Experts of a small language model.
Size: width 192, vocabulary 10838.
Below are experts of layer 5 (counted from 0) of a mixture-of-experts language model. Rows are named router (the router's row for the expert), gate (a neuron's input weights, with its number), up (a neuron's input weights, with its number), down (a neuron's output weights, with its number) and show model dimensions 0-191. Each number is 500 + 40 x the weight over its row's rms, rounded and kept within 0 to 999. Numbers have three digits each.
After each expert's rows: "gets" lists some tokens that make up at least twice as much of what it gets as of all text; "raises" lists some tokens whose logits its average output raises strongly, later layers aside. This comes from a sample of Wikipedia text that the model never trained on. Tokens count by the router's weight.

# expert 27
router:569553458544511563525474506490510557504496523528561503523474520507447491568490483519581428566582562508492499499438487501468524519446544453447519501496528467526549508520506520533499534495487464459475447500414545441478473506502562438538481580551523524481467529489512477566512454458525504526491500520502503500458613529478509562465525591539551542428427455485497563507533538479452499495534516434529554487551471518415487522533461472466496520470456451471515516537466537528535616517503482550560473624560511500447498443506525549520479524442420497443474507497510491516496510459509545547
gate0:629495573527538500559526562479471543433513451493471518508527456528491521525515487558550508472587521409462475524507480489468562430411485468469516558477522548518499449520502496475524469428503513490508521564467535503516578481468467542468504462498535408488462498535489531544544487455435472518549493509437463529489480498488484488520477470508418491488489452479429535485539464491519540576508553474508557557490530536481569491522453455485535493466570494465568541542552463539455511528402480492525548528533460468426436483470493472513542511501407537376476510493472545480484477520475494524
up0:479528442550476499452532485519512482568520461468480559520495539536497483431440580440531504423527555525556548391468573537559474444537523493480525471465533518502446457493506529520444525480502452495440586534492462487565437544490459516524517492479541552468498553522511483460430473497441416495532480410629497507489493518549559496478529545593518458503418489464555491528443430494532512444544419564531470444533501517542447513502438516501513449469505473552446452474490483520517458480519518522511479534512532518482490482502511454496508518489515496575538545515487448548522514507561537477
down0:475478548492528522453575470494539525516513492470511475531492498515513523468466460535549512488550522497464502431531487465478442536430564505488541478493493504540472525517486551532472512538516598379447450452566504502565532570478550494586495513510477455463544472466540485496559502506496502437527414540485463468432467436554490505479396482537438452564567469558553436481532554487498559439515479516457491540480536551538447491512536520474470500491400549444497514443437463465530492486546427501539452529516489485514495482488546475502492473511480486586487565438543502511436456562476462538
gets: "al", "i", "at", "ic", "an", "in"
raises: "en", ",", "ette", "et", "yn", "is"

# expert 35
router:473469441545525504519496470393433551566465550515530545496474541521474472466574546516534495517550543432434468486501560495487509459512576456559516521478509448534462464500587451459518535438533464500515455453547454438510511501500476444498464500515526526474510448527564540482507498511533541472507548463544502493505530433509518499469461585467532587472431553444519501550484527504491498520556458437521509514591441567455512508530538546488530497542567485479488490528483523500514527594478438424477524493533564547408535514496499458582439469477474479431473539501546493532522497477487511588
gate4:496538493560462459419501417463458549565562473449464493483529494405525483521443483468484542477497555543516503434488531455495481520508442552467487411539487513526422466441557493482479465431532510458492519438487505458502418519534485524535466500544504541484553451518476496481474502571536523567536533598484456537510484520544526503493479546490531565426468491498435544517510616506484476512465500502500546502493415567564564560467494520489466459483514529512495438491504472598452537470499514482492452512496531466476501476448498485477580488492459409509511412502412538545525496514519492474
up4:520455472514512461493518513516498527509508525505547512512466477521549465580518562499551446496442495536539550466550518509552451475528474475548444480522515487468510519555468413526557462462436499477565472372503538466529539512425474480578531543481427536497509530482525464591560507401532519465535499445566506439520550559464518381531475456461497486537534539536487504530484475402477552540429448517518502533512538470523472445457499507464513402452508529472507478519464472451522445511478459507524500514519532464459521481549459510507542530566525482475454397492551474516474485436471489482
down4:492542494528468473541496526532499526492548536480557491454552547485485456382446546490497477476582534514478498582386513408454460418519473579544513495446524488481499539507462530495544491460461435462504467482494552534513494482492539446506477449505460533508488515507540475530475463493542465537493466521477513434463506501533492452431479477561508556465536520510498509496441461469432500513541526556465518531514484500554454503468505536581529449429531526488511513513548434552493547501495407512493481557522417443420465568538458466518590472423453420488487519498463497435487534484510514425
gets: "c", "h", "l", "m", "g", "v"
raises: "is", "ain", "ula", "are", "ot", "aux"

# expert 3
router:515581501528522481549478482547420530421546479488517467416555469585504497541539435504487470506483452456533520513468557458538510561461533525457529526523574465494516491495467489522489548558499541484484506504535453482536595477504441478490552435434481519432520444504511523477513482465552564464547446476502491550442447499589514422537471471497449484463499460523550452503447501540517554453426470500505512554490584438451550522504521448484503494541494503482559489482464470517479492517455571468535555476490513550481446497487544541573559450525520471577554466522477419468548507536509427449
gate0:527515498433501569489483464443485538527492553578496387496529557507528527553527524464473521559482426442579539469465514494461480520482492468603514472512508525492543571545495537543453486432427527526430468469471507506471496440504518507396419553492443452496493535503536542488484490521442486440484480516526586539505477548496573512535452534517534541476504463476516521444459481533437490428470494423569566537497527455488536534452460451492457512494595564467500489482488500534459596548559510515472504554538473486471448496555476541495487460514502503544462476491482471545482533541471525532
up0:498510508507520451500562484530502516480494519484427546489429568448511400507537505444463490519477454547489426479484471520488488482507555498515501455535495473531529516509545492540453447491540431514552538395496518558481513451506513552469379539479529457510559450504460475439478459444494491517456560502461536565523482532588507566500579521473466584524503578444444484523532535536501520438425553537460459527477431590525560485513535475519553523486483508523480546452514430479442465456517477457556499480484478501554547491476480425487524492490515454485516440505508544478529507560495414536
down0:468496556460493517482449608542495480525504528530510467475499527585482488575561499428507527550498420496555502524512427525439493464438450536483510457493468531445554495510547501459483471518506482520493519499476491489563535504538545445479435523443396428508396476458507569498431536488499516478504491537497501560499546478459551522417422476502499496480537516519467492463523506502433519562505429476573572543478523502509554545522544501513456431517504505465452514604517513550483508454447586523415529563450496532510474578457486522498506527537467510493499411529469473503506520487538477482
gets: " in", " the", " of", " at", ":", " In"
raises: " the", " a", " their", " its", " order", " both"

# expert 30
router:507527529443448423429526575543520512447502594461494519490547458405549561572487542515419492484496506537500469514497525529493457536424476588527525499481477490436528489504519433507469507551525429461484487489541507539506474480488552507498513473446465479509516521459545504441483504483431494535507550523457509451495418548471480454455544506449530443499533488468459483530452499526552482530427522553491479521446457471430496480520464478508515559439488473520563445467454534486462486550580515464487491546490540531563422520555445464460463500514528459570481539519429535425464451562583522481
gate4:469517516437524462572491503421489555499414494486496510524490494488479522580540496494455545418490464529567458493474507421528465557496428510481435480456530452456553494488499460513556495461534427502580440529512442460489518553465496535439494518456484473472477538541466496535463405448445475477465465454536496483542514465526540538436507409464560526518504413510406532415445481486518443511529499501419510439465439433545486511488492531478513523455429464437515517548524527524536497580508557487540457481508486479482522466455521514531543516488495507568421489466539493532504506439472494536
up4:512439481425523446477449509452569440500464473504524506511517569467468497504491512484485543476488452486489476504521571478411391556489506527538486485498558514514532571437448521471453513481493566488525422529483419440537565520506473546469501485524419478466488525538511513467520431548457560451488495535536559466520511551533462541437502450464514555435578378486476479471446405537497457508512524481486466525512486526533494503498559491465469449487474456499551577487533571476504478502499572466483458491534545453539546522483455515484496517537527496540438404473498528448457541560486533517
down4:479526502571453487428484486489506449519538443464487508477499550489486445538472465465473429480468541466462507477514524526449447532467485488462521493527465562508503420555556476492468510477498494529459502412497478483552490461552450612515498537474499487471572507508544460612481512537484495499476473540518473535519431515560420503487539546428436452480509508521447451554523513490536522545509454499511539489548489562484425458537546488530447518496534486491610488460502555438453431436468521505457512510475608426540476558470488449518475508582502516477536527559485490596442525476496516532
gets: "\n", ".", " |", "|", ").", ".\""
raises: "Scientific", "General", "Member", "=", "Studio", "Location"

# expert 34
router:440538523448454453467482508557461550420486559441435471562561437444536487571480475524457529460461478535505476527491517511451529539440491562471545446496492472451568522481537453475521555529523430478525515507555526443524458459501519505473469558462479481466436525406529511488523586519450443530516495493483471540490433505436475470443506464493469451522500492530479496470460488530541506530478460521542459464505459435492450495496471501520424580497470525539574529489472525452536465531575502433505454465551530467608437534475480524462478511566519464575590481486459534486464491520488443463
gate0:564527473499525519586543468446521491500460481471519476529428472495516498521497538442537495510524407554523587547469519468521525467565455428554398492523565495480502444505448410534526456482465519472527490458541521534544499513499479533556563519575516455492508513516437512480575444479521495501478417551579468457572477511540509552511542521464479486501587546486499470454542519547498462489510487487566482537575542576511462480472494574483547489524503528558467496508434485475433506499473485475492466490414485452504503477560461516471466543475466469425486532545525577442505544432528525462
up0:443440480504484504474456484505599501485479474516491455541479474438496502508441548507474523479484426559456482478469517471463481446500464524472490507485468451528502481502408553544474505452539544543496553481531537464557481464498467522463493534496465549468483545547517448475474511540477522507541492474466475491511473562480484422566507551499454467429540460559524495537450411431483568459450445495437458517418491514485440481492534547461418459478517489503439477473429424476586514523468518514491493554416527585430506552554560512423508485500578471448514564522501551523550497497560460479
down0:518439530433511548450530564499451474465571471492482480483503494468443590486493504541493515608454473502514480475507470437444497469478468540469479585517464467497505546471435513507461434442497511604522515509459472472487499475514453501391488507537487554412507501535528527446501476483482484470553495478514566490494460542415495468486547503487530446459527451552489453506491435530498511545538532569515474554553533472529512527466474502523514462428539462508508526554487491471600510463451480509477463457452468520419474492503568521446484462501467421546537550438548477534520470552526411430
gets: ".", "\n", ").", "==", "\".", ".\""
raises: "\n", " However", " In", " They", " He", " The"

# expert 39
router:589416497489497555527495434533449539541473450537486439510492571506436449468507459495422546467558509492488484520544465493506496449481514449564467500597505488517467527498479525493516481502526557503471462476517439492517527439452493517566484449485535543414488530551469490567552475568536510477491554531519511522518600493461506536527506440472408561525456531546460526466503510499433493431535521485517546533508448476471520477487546535496534408459572458477430453535536450489482480518485518521498549457502493502481545485455456433469478476497512541483423428530435532526546531406572499460
gate0:515585467494457454546477438450546486530513532432505519490490488605441486414483536513462547448526471492578485490475478427447501544519573424515526453473410555482536480491469520503528495610467488501464489556537484502528490437518433470471540438447536487472517459504490508536500497455509475466538493552510516502564529445544531487481474441470519519540478546448507532528580569542441491572433421508469476499460489535495477512561419447382545484533500472468546488468513496500447552535540541469493556511479441537513501511501520535431518546502490500500486501507563557504548531486462461481
up0:501514525525406579532507424467501478474488534450500533421560541492513537497481539436502550473505498507489550505456464503450477516473530438506470511502439518519511456424515492482434448500478478517464471488548418510460474551526490527507508384498500541534537531498427473444481479493515455468544391492559514496586491577528576412545466440563452539440531492527546505487553543476486460477475533478548543476513485474517521493500475526580461536491431511459519524485440446487549537541501532448549534493409503511502478546567518466449461421487461443504505474484494444541510435465541490517
down0:561466475446534511511477527432469543466520483442484510478508444415527521534514444504469479495475509517479526515486481498519561474511450473492507497505403513538575496474548485430491550575494448537434568591456534476518502497485524561478523541474508468571589538581496498485415493557527477495441531447515545448497512449493533422458491546510516542491502492574469521480463543539493530516455518536532531494570535534570479508545555584511557525468458496515564521494485519466519532463481506483395405510528498549510419447472476522519437553472527495556505493515490548406443552487500511517
gets: "ri", "ur", "al", "in", "ar", "a"
raises: "-", "qu", "iss", "m", "er", "act"

# expert 4
router:443539409476557537486554549492512446514449544538495542424483513566491479485506530495586525483486506498488536481528506599465433509517463450503515442505443470545473552437470515459479460423521480476458530441482473504559432516479500416539488559567445511481478546490516523515502466532456581547478454498497516564512477512476475452501541567601464501538419453498500568532492573516467559430527513456532438483575525482454499476484508501453532506538451504469524429477455529517432519436492487547489503469478491532453506502500515440471427474486500550554563506514549479547466520509438481572
gate0:421510437491453489554533527495522514513470421531500487457506529497525494494574508505460528493452439471505516520458464565460525528523506492487509499527531528540387469503508455539496470483543528568537504503560487539526558481468455495547510515433508490518447518520514490503471436544431534526441475584529547526480570419545568501512520474495475498553463458553475452566436443429452547476409457554497584527475475508444444428546540488490479500488518458501493511497433415488463485486514517497505455512458497416484466523512485459548487458455566565522455583422463527488494503544485415477
up0:557455515489453477582518440505535476498474464552538453530523475519436463519492564399513504531507473485460421490455494534507483493559453539581466538485513452541464410477440439428512469510546501520495520482502555569413469458472559489509499499459484532498527493483461451547441527462578475496490462524552537498543450479542465479541464490550501523432483501455574485484505479542469519460467428471479529543428508480515528452503542514476501519459518483482530468457414423578561445522507428444501534539452543404510492506525546434497487465530464506535469428486553469516569546465515492521
down0:435538466523510481482505420481459462437433514546504482506483478484586490519494495466517456516539505478450531549475472530616513538499535475493524498457467551532516415526616533528476483434511468491422536420589513487410559490453501449495437558606514469473545533422514522500525462540481499487481501490594452517502531496464490496512468507500479536499490516488530471518484464437523569443461477474521564433519511448533521495500528498505482520575517458437492517514522550513486538564548511442513524484486531478496528537501518410466416517516473486533460481513493496500555545548420598508
gets: "ed", "ated", "em", "end", "um", "am"
raises: " and", " with", " from", ",", " on", " as"

# expert 33
router:490577520550551561475522570470486473528466485472562546504541554484550547521535475504416594525547466485498566449470571516487484469461470547471537480450506515448534565561510428489533524522493503598509518451453503496477478482567533453466519445472421460483550481539433491548470516540413547457512482507460494524512505535547434456489512501422447424485509484568456446518493411534494473478518450562476478510496532490505480479429493454530517457552478562491473536506488480425520475507508494545458525433487435548554469569535535488526538489488467482568498526486496515460554442525464483427
gate0:452491423498453462498573554523450515474464529461429475560531525549519474499524447452537520446555456564496496517458470523488541493431502465477461520491525437453493540557428538577534499529585522419504494495503473543604549507516456544460517455505427523473507479452499552550507475502510509482538522539557511454528505512485549521502514493537532485544564469578547472529498427507413466506468538484478489513472510529542538475521463546505531449494499544530533466455568443481467568436479580554594542465481524449566516514520478465574510514446521538449497517452491483515516430534421500538
up0:510483525517483598523455411443506540523505546513511530459517470519467392462416472520515495464571551430507493509504475468420558476511439492549471492498488532505487454549457413526443469538532466547579539476501579560531501511552542521501499551574516508559508483540463469506527484528432461505503474603486539488411599444493455499464500502433522468511551478490501482585491505487471475531461545496548552485544556473497468465400462458508505517495494476536437480510479561502508522484535511488419537515482432540476476493545503507492499509529542480505503492492497576496593482512521504420
down0:586524554490490498483515484487527484504429470492409487404447427497453498489465428485441501437494523431487473442509489435466528519567527491483507549498508485528444509481520449594527489501500466539512516452451441506592517538537472513503504538529485516444499506514488504416448530514518543508541536563494571530413488494529518516473501467489523494471491441501477494524489579515508523550463489547460522474428570491523417459543464536582437474512517432465452462508493556470467508489496551490438500460503502554509486517534474560446512463574500509384516555510557561543498585450508472527
gets: " |", "–", ")", ",", ";", ":"
raises: "\n", " and", "-", " c", ",", " P"

# expert 32
router:469436458462529456520510533468500480491466462516503470518419569504480441491477477526480510531500554511555470552520569546501512494519549481441471557532491548488448485547447506548480444463520461504515497448475513475547554455485467513494476477511552507458546498506542471466582546486456453538511474510442471424497500438463440479480439559530555579595516457379483565474497474509485406517481510484577578531452451539511519499563523519488533491456483573448476448549535433480409459462478528522522458490428495463412509486492538546507517513512569548529533507487481509593514461497476495504
gate4:543528559537502453485526589529503454546495465522510532539547504481567462464546541553604531501596522489448464558502518484555484495482476528474512479446492540539487548562489468508577485489534585460481482472469476482518587499449474469522550494547438490468539514447544485477516458448505525512487576408502465516474455464521529511451540552514470503609493447514497473512501501486489472468595496543429467484529531465483440446451559489471511493537540509478495449528505522487488515538479511509478528601546483442459539476515378405515502406514545519467504539488477498452480533506467547517
up4:524550484482528554507491515477494503485538506467463584536491458497428548429470493568526505536499461524441521455551500465447453479504519490583591476582491531448464505488487523511516525480492510494517549520550529489509394504499490529539524575519584491543431571500516474519564453450517494543524500519590495516530494476517475516479503463599516445507509495525492487505490467414492524497402536522543384518513552487470455532469503507532393387511467484551490415552536551565532536545499452534491462514517486505467469526508456495550504540420495453531481518501449514514532450504505489446
down4:524493554479464538504542451507503490464399470522540468499492389496478488493535500434502528451450489520543497529497473597542525478528460530533527527498434482422524509487523533485448547518480566494539562515446510482471426486498518508553433534566531413519499529482606512477528480494570559425499457461532493485507556555498496474497475504521478497470448512602426485516475442531543534512531462411469547474453464435532440444511471503446492476527430474533513544449508454507489522522461566448457484412488457450493528563449491533480520440517403473462531447489508459511485520484492500488
gets: "s", "es", "ers", "ts", "ies", "ings"
raises: ",", " in", ";"

# expert 47
router:470500535472501444448462550583544515441531498450508440458546428514456556487507521490507473493513474518532576483443517517516531457512472540576498523516454553502561444514502522521481562519514537549436510546521471481458550487498521480433491510425472515523521461535510459487499464508516560506515526562487456563465561541563478500522493432549479590553591444534554445537477521459529569528466488527484472569530581488477567502473521404544492488452539511463565513435479460526466461496489560501512461436478561558495526530446551566567514431469449475523487532477496552441518500556510461505
gate0:417541581462518517464530522482462488501521490466482458417529430498546499460543549501551457541521414522534427510539477482498498552500548505451548474445459528511505534494523522495488471454501433532496537453545481501499512490458542458515493504461492516528478478510426539554509582537538502529513504530484425506603552433509448478473608509488460551512472474482466530530546535503471542493522558458512457516457613517566510566522511481501492607526550528501459476522518562503466427421481536481483445510462546523485527513601492539425516512458454534495589507549498479485487543539447494508
up0:558470507562460367524465490444437519478475501488490557527500551540414537448555458541526548498523609451491548517532498511504551511515484472487440568502517505508535494448455566483513448556553480492554441529438577504451468539596535501531498514584544522529504575497437493442529450446475475486533531571535522496473505545462502518537494530519473497498479564505570491521469470558524500461494494528546512531448414527441478447512520478515517488476498469548577586504572427451522489544594541548502528435465489506483475503458502471533501477520482509476474494456532539493520494496471466519
down0:462482496477471538392481516539508510488469486599539525497575504539515508483511437432475595540562469459507387498482565426575465444478494464507481581542494466482543501482503444504475487561479521448489435568527481439507440559455547495469497589477486447492486471447506477534437482477577455490492490528462494472486479437529488532546524539464475571529488477449445494518553512452512470496535540477511508493511482546479541519490533493533523579522485520538548495571506488434522464481467470449436520550571468491475472518463481504388498481446467481527533533529458512499403554486471507509
gets: " the", " a", " The", "The", " an", "'s"
raises: " same", " latter", " region", " area", " first", " last"

# expert 29
router:484434431512495563505505546495536489502544451551472422550453483524512490517457486465553472516498539498503465487529538450507495481505483491506488481566418503475529558527471561472456497454420522466548561482548469479534546454544485557491506519483444575386485498474520456430500544519546511494509494505501549510497507541512544536479479554566454492560448549535517520417492583480552490499597566452508593539541530487578501567492547456484461484429447484532521448499536539485494556475478534535576505538497523497529507448494449543397494490479559474529485451486521498469491460532540535589
gate4:437466501504485488541500461455566501507510485445493503498501509494566489466486494493520517503420467487540493478521478453403510526461541546499524536553494546521464443481470471510482525502488509480470522508472457521527566524522485547471536473542426521532527530455519511419556528465496492478552502505487466499482597470453426526480534509469465610520553394451529546511550526564505528529504445495515553584532453470553506500477495444475506446539554561493451480558555492457498524525504515504499497516423535489523513446501441522388405442456542513531487594432529499502521574389485491559
up4:454479536461455525443492473458510534533558542513489521433477511497507485510407418506502576527483478502481464515608429461482492448532506482491497519522555527501570438536562566550464488559481528430451511517499473522462570481533510468499506581569401505490584437422488519471552514497518439463436484534515533481532434498485476529495483484493496583474491452473515513480516486512519479490519463511458539587504493460595506466478568547465548445525510488515453485475493547435533475540514562439454513494388550498524538496459457501448474509432538518479446535467486518526513545496533516559
down4:495568538444489507509465555478531475481507443474568498468483610513484553408468443502521425446484484461538538470491489492508495506540484559516493476531579502435520482492534494539449486498550457594513502503460480535531514540523445452542512481550511491491505545548419536500535523488545551442518392446505504405563497522515519487528450474502510489539579460500484557481558508480504529540514586523484488463515532445501482475476510514537454464444534536508415559523471461444490463486494551460465462436512393471489487553441492491502499427501473427505482423548538537482509528429557534506
gets: "er", "el", "ers", "le", " built", "ed"
raises: ",", " and", " with", " at", " on", " in"

# expert 24
router:527501534532449456488484500569495543472524465577499454560550483547546471546460477460460501460504460544504498489470444544576576496454518453468500533525535505454531436417515500474473440585497522461451454577569481534518465521502474506531490463473499508549515472542481532499483504419509474453443429438490436533460456514590497459479555464540431510491506482557519513479464595452475509521511487449517479500481599465503469458485473521516528558579486440535544548436434488483496476447483476500514502514533508510602490465483520530545567439433534484598518496524480468564505481510463451502
gate0:507489459546494484497489507491584514421397489538435502494490490522495462528485461557469492521565563510466429511486443510516545471505464480506533467515493533503450515397448492473489507455510479477449501489447482601459548419498443414507526518559493549427485541524537486531461495428497474502532501511522530490518469477506526459470501539526496466488563465473501538477452518498511408457478478531531505480475520465402578458467410475494584483495559481421409496514466499465532545552527467542514427495534556502495425472527515479518487496515542576496560437494458489518554501433493408474
up0:548475520470507511467478513529512494411490521585511501526498443474503493454485447501554509541465504466474509495495568565522524460513459484490484509475456447519410511473512488494541501462466432503562533451499580561450513482508456408497522458491523511422511526537536497445506452539535504594498499501534504542472507452518546486489461523589438503508474526587530542473501530462526465459476477536464462491450588439412456575531518491472489521470595521517423500462477482484576533472564511507489420531488467424454393460478504488568435505455507528526531502429511484492463487421510508456
down0:453546466516472542511581544545491554488528493503556497424506562530465575513444479556493493504520520454588489459469408541526504514505412535502540546511572503528498483498488460484492497481537531511498564493551486437451460483490529482444581366483413455537501510428571527515437493479450481487443480495469556514523482513491528575442512496456485466487517504461447446559551481486467525495483492531473548480514479491514481484546565533474448484461518454446521483518513475600471451475499439496454492476506465522487490455534564540484560462544408414467463444537509462549488523506551495533
gets: " of", " to", " for", " in", " from", " with"
raises: " the", " their", " a", " his", " its", " these"

# expert 6
router:455535564458502491490516564510481494463512507487433439474525454518539553549467522502568448540502441511545418488467515505520513470490534551449511485516481503423529531502518479454441561511457487467483511442530496534456538545517547597587515487442447454459540480457454512470494517426493491523503506479546536563503439511456501499504499481507503475479483564465440472466526387494482597475439526524463505511442477448510449517460514363439483534487540532488572484557480509506495483541513436502566494448447538455552453522557520499468522541515477506454547455466490562394492477526541506460
gate0:512539506542471531498483491482513503505589518520444471529440476469420397515606562506470473495537425487527462561524446482514440538552489421490443509489530542569514493546432515469513499448513475608445380455508488459579464540491491473486420572502508537417484476516435471523519552523482533503500508519464411511467506500536463575537527452508569533521463483457516549405497515537493424568482450552460516458473483532507478453488456545504486461541564502514480485497503527540487521490485513459502509536490484516518504471471543494584466478535525551457496504497494509458500430487507454505
up0:483475476495526491604507497545497532500478484452489525504512469507497533481494547565482536479509516468405521491523511517505578465514501553493516504537497549486520494479490469482499498507458481455557556545494568492432587487470503453588471530540543500547512574539499516502417463468424492529446418405477480484469509493514475512429545474483486542495520526593446424556440431517574541451499506543540459469449556548522600514488530423490533521474545515550472514479529468490451475509502434472529534559543585488496467519564484516416533545458532501497487480447503478546512586537492554548
down0:468501485468538460539428510610547570396436482558475541484522453507507453503443579480417514564552446484479587485450459483468527509519519471493500496494586509521477545571452541440445508502470498557456542514478522473482451501534490516487530436476585583466538528477473487441539503504544577512500487531510508466520516504480491488505511549504475485595491492519489461478468523574559546447477445416457477456501531431513513448491477468471474482521527473441520441502419510499461479437472499471515535501521388568533457553539469500458513484495471453488511561483469488469467532464507466486
gets: "-", "|", "\n", "==", "=", ":"
raises: " Preceded", " Total", " S", " B", " He"

# expert 45
router:484535484517524469469446542483488544563561561416523560422552549486431493581461463473499496504476450481483509501503462447519422448465504516511448573461532497413523497487468469483566451551479465521502456555506480604442478452540515506448557464478533450498469551521479535501467522481517407523479452496451478527526532501524425490547482504541513523529557486494502471480531544523553476424577513506546451461563420565523538509505537477505501467577460518508553514485500541461427461531510561550612525542519525429510555489502563504505479482546506466506527479531520504483522569521486515557
gate4:471460542501548522506494549498557502573493549518429431541535460525506491544517510533446515553504452424504530422456506556495507410450471517506583506498492481477466445555549537513522520421450450468476519479481496480570512490492489559433548489516465470466490522449455474469462476450529478506437513486499483476559541442513587492557523455542522437440560569435488467492423502459473549522521447485577451540502492482401543484542472489489451531443527486540567514445556478454521486452499540484519502515453471502592477515551471527395524519471546492482492470479532533546459455525453531512
up4:454565482520473478453509510522530522431539477504441561462519508461530543459526454504497458519454475464497417561465513469473445509491555463471603515511427487558523610453440505467490471538457546501500518504529526454496485624425509452465453488491516555484481432473561542472492530556477533532501508447449480521482452516525475508484518460460529519493430478497540483547514536547500523551480503544437483501469570543535477558402420504466423460596482512465405537470508540424533508500493497545492490471586488471443496521515517497572472485563525478479492508503507492474490536486572529494
down4:475455480530448518442456537498516477440523470480511440512503604498464556545503528520550464511440485517484468510523568480468500461486539545510484437504486478513596528512445595537448477526437454497492521500422532498527499463445480505535506497478428544493462485548562548527466529519494570416446512445487523513473501466489509527493493439482430507482482566502536491540533447525537506502455500502536503441501552433431422547542431550489581565542530481474465524541566511463497544532537499484464525481565501539453471550566496509550514553534589550464483554441476478501533490568444441442
gets: "-", " (", "–", " \"", "\n", "/"
raises: "B", "S", "C", "L", "F", "A"

# expert 37
router:553477566560473532495490439473476485493447570528505438488460516531501462440507407497449563508522434550413524449495468458544560458515516555581512510549481461488506511515556447565446464482509501577440477468516484500483510539475490535442518466563480512477504491492506486486548508526527434502485576542554430523553521499522450506470543435481472527520547574496446571540516498469539482511433526505530531595489427551499486497516506528492453488438595532500474476445565509517552467509563479468478509499479466506440508458462532448432529489509423478503452533551463483574518523477467424551
gate4:484506513501490504463467485454447555541486466451530496475496529490510425431523489450455562548487539514490488473480441502436501441543453417482437431540447502436486574489431427566492513537528474494465478480482498529504587595435427535540508516514503475462518502534574552522528492505508521582523545459465435521467562435485492438447484441489491479436485470496485507499490527512490515514492449483492413550530537481473514506506453564529554521577527462497562481472505453442458483501563449467522493480520520551414506428512465507454393531539497517499500489551438517539561544467443478516
up4:470462467536444544515502448544458568524533508496506522496495434525540523539495452497569497523508543480503481523509575521556489511499519561534493614530488462470498459485553497559518520504447584505508545497478484509528458487490498486417516486555500466526509473541463533510480564506497463484444476444478473437501595513440452580476510568528498567485498532548537567453439567514454484511523480570547516526451474480585519504506537514516465517445433571504465489496475494632465517504506565456494443483471491523491520507478534551505442466495575438488557507546516526516433470400422446517
down4:440534484430528503550598515483433481528478544468475548461556519496445507555511441512503501478424505524481553555547445481457515512558529475500477535507497526491527412474466534490521516435434479550524492432496505492515501446472482530499517517499455536461536467452483571480495528556521529406623520489508425489418566461489501561467439532511516467515511484494494541487460517492498490480553471444490543499518516538529493498487454490460559516545526572516501435521435517517416501476557532535578453534551525464553484586463534461426563491406516457544483507465464523552496554550480539506
gets: " H", " Ch", " B", " Sh", " M", " D"
raises: ".", "as", "y", "in", "it", "ir"

# expert 17
router:521536513524527480439529526449500447460530404508521545510481567488543576513504506509476475501508523517520500525509499455468519535518523539504421518486480537443504532506452473501566573509493455538529539517479492524447542523421532621539432511557496399513466527505453593471473522424474514551495571590488531602490478503533498462448467525538519486522472490504445472412419505472564498537520513483418538523429508492474468461514471460505517454565487443561442524575504478480498481487569512542477511464518500553456489561515474484555483490546462485432485553526453505442449463520469475485
gate0:472554465538499452567500503470510481514492466575493497485463469505487538462560492486555478591426546501472428488465452519388468477460449446533425546503466453502552580511486498598467550469525558512508483482515445410457498478476554522511418582522545502601474525540478505482458511471516533535528449429499559532496453584543552564511479543525519472534477511565445476501521515499454475498562490509496568566500519499503514510550493482490572523494453489508490484542466515497490536506521498512561452533532519584533515469522545525476463547523529501512461523443501564513443400499446508460
up0:500565549542482471511481577524532473448483554546478503469476495498505529476555488478542526513433593489483491459429418519457465432560487499497434459480471478521471612514495515537468488476565538534476461479460486457468480483468530518508463529459438553566506565528470501552551437507481557536493469484495517490557470547493484459464499508555484463548481512641512521492584508449468506546495443473518535506481499471556515511504485530540504529481497554505569426485488477510426539426480470520542505524535545577489549494549524448408503519527531545464518487377498512521480454501523551435
down0:472495515522515482522519491471538575525459476475475466513443482542504454542494489504540544450449497467426513482476468471471475526488547454550529427488553539500474452472527509435537459477573485482463520515449505521464506479559545465478527477564548526449461523481576536398505542467512566511566438474573613445538457509573498458455454582545456516420501506447579505430578551440517468573498476526513539503478557487507485498480518500484559473476515473497547494543459522499492485514553490535475466518531545496493504500562506570552462477517509488594456519491562535492447580501577450507
gets: " |", " ·", ";", " W", " —", " "
raises: "\n", " ", " her", " -"